{"d_shared_expert": 64, "lr_router": 0.00228, "n_kv_head": 1, "norm_eps": 1e-06, "rope_fraction": 1.0, "tie_embeddings": false, "warmup_steps": 244}
Below are experts of layer 3 (counted from 0) of a mixture-of-experts language model. Rows are named router (the router's row for the expert) and show model dimensions 0-127. Each number is 128 + 24 x the weight over its row's rms, rounded and kept within 0 to 255. Numbers have three digits each.
Before each expert's rows: "raises" lists some tokens whose logits its average output raises strongly, later layers aside; "comes after" lists some tokens at least twice as common just before its tokens as in all text. This comes from a sample of Wikipedia text that the model never trained on. Tokens count by the router's weight.

# expert 17
raises: "| ", "- ", "ar", "ara ", "ar "
comes after: "==", ")", "|", "===", "a", ";"
router:106100160133190158126110154120135142157124123115137162110129122099058107128088101117118179158076105128117177129111171097140139107141110115072141144157119119142108142133132163143112103147081108098149124139132121136128144132120149139126137111131139131109132112130185153103110170088163140134102122135118123156141107139179166135132102152135139134118123185141137153119108155130113113116174

# expert 64
raises: "her ", "she ", "|---|---|---|---", "these ", "and ", "their "
comes after: "|", "| ", "at ", "— ", "0 ", "JPL "
router:146122157126140144137131176118128155174109127131158129147176110119100104133117115117166103138100090111133143143086169087135171091107113111110130196174121121110113157143092149127137147139126135145105150152131114135146136119151110134114135147152116176106190111119155148128104133106108121149111122107135133157132127091157176132080103127164084116166109145161146166114139130122110133117173

# expert 52
raises: "coach ", "grow", "197"
comes after: "of ", "for ", "to ", "with ", "and ", ", "
router:146187159126131156145123156076127141201112133157140149143147140150128100114118115112173115121130099118120138161091150109147148105106102118124121191166118107115101133120101148104121140124122100153106104128128129140129136147137108127128120147134122153118200105137141141117097135152132135119104132128126132150139109142131148115072065124184064114174110152144132141109110121121102130117167

# expert 250
raises: "ip ", "ember", "ip", "iti"
comes after: "(", "the ", ", ", "-", "T", "H"
router:103091160152151160124098158118127121145117128100092137112163141160086110108131098107151130157124088133126156100133171132093102117134098147133108135119117096093109187129131146130106101106110111140084100169132133194133113140138115125146116108130114139108129134122172133112132195114143083139135118100129146126172094139183147134110157091146128118110086153151120105109120118122141136161161

# expert 173
raises: "ons", "ons ", "them"
comes after: "| ", "- ", "200", "The ", "\n\n", "199"
router:111125165136157148097089141128115136167135128112152151140169108111065102122118093112139130176082109136128183107104151127143150120119113130100103171153124099100103175108106162125128110135099151145087127148128144180170136170150131173117138122154149158123150111138156152124108162119148120125131131128148135139150093130152160129119142108172112125121087187143156113118124122138119139121168

# expert 38
raises: "himself ", "Award ", "recog"
comes after: "|", "| ", "1", "2 ", "1 ", "3 "
router:115097151130137180124091159066121162148150140138134183133161125135084116108139105119190110174109123121124160100130154115101117129165133122130087152110132141121094181129125141134114101136114152119093115158160121172154129128135114149117130114132119161072124113136172142122115145133153086142119107100136155138188100111154141138113135111128131103122096163154149164120156130138144120151120

# expert 215
raises: "3", "1", "2", "5"
comes after: "the ", "qu", "his ", "in ", "a ", "to "
router:109129138154171156125085120144125136165106123105128156131143081105071121108112092139141131154098113142135204118106175121134141131124114137103124155162110116103084154134125170151139098120104117143097122136109139184138126155151113159114124102140131174116161155136151146143096153079142130111114142123148130130146110147156151142103143110177115111127106194126140132113104124131140123128181

# expert 236
raises: "ps ", "v", "vis", "ve"
comes after: "the ", "| ", "See ", "a ", "to ", "in "
router:116128151139144179112076173098129138170120142125130150134168092121088089120108098111165155139113089117129152124107175124120134134128120118109146167152137093123105147111124168134153115120108105137091120159084149180152130152146135149125145129155144179124173113129152173110127170104133129118125129158156104125156115136159169129111139111165121103128079166139149133104115140129122146153167

# expert 43
raises: "\n", "\n\n", "==", "\n  ", "information", ";"
comes after: " ", "% ", "0 ", "1 ", ") ", "JPL "
router:129115166126171132133081130099123164169136136118129157140166089135106080114123080120144150162111083140109161112101164113128131141137117119105169161152125090110105157137081168118131112144114116161120127144111116173134146163166131149122129107150134158110136118156148179137094154136133096120146146129133124150137100120168135121106110132188098101123095183128126121118105134149114147136170

# expert 234
raises: "death", "years", "years "
comes after: "G", "H", "K", "h", "D", "g"
router:101127153144152151117120134144129118166109119091133134104146095117082112121123080138139123153120113124125185103122160098135135132096118142100153147145121083116103187113120141137141080114083137158109117143131142186131122162169133173080121108141141157113146154139164132139108171092165127125130130130132131137163084140155138128086113109173129100126110175138144117117105113125136161143167

# expert 214
raises: "reas", "oge", "cent"
comes after: "(", "0", "–", ".", "in ", "3"
router:094121176147137155125095157130121146138144137104160176131152118123075117099126102115156145152128110136117185124111131123119123121148118120109098139129122116114094213106113146126123090129100151148071111174139128168141134149165126144113140119160123155099142121142162154132130193125185114125146128109122133138157131135166156139081119118144128134139095178147128117124138133142128132165155

# expert 28
raises: "isc", "ly ", "is"
comes after: "- ", "| ", "″", "==", ": ", "\n\n"
router:094103139138163125142114176100150151149121159099092168116126121146084110124126134096153092154145117125114147069138149144088098118167127115129098138131115096107119181135134121132118073119123120117085116155128107209129116131130145147122119106161121128123119127127178142147137193118115099143111099104131158106149138145189152126126133126130146122090141168173124127125127117129109126132142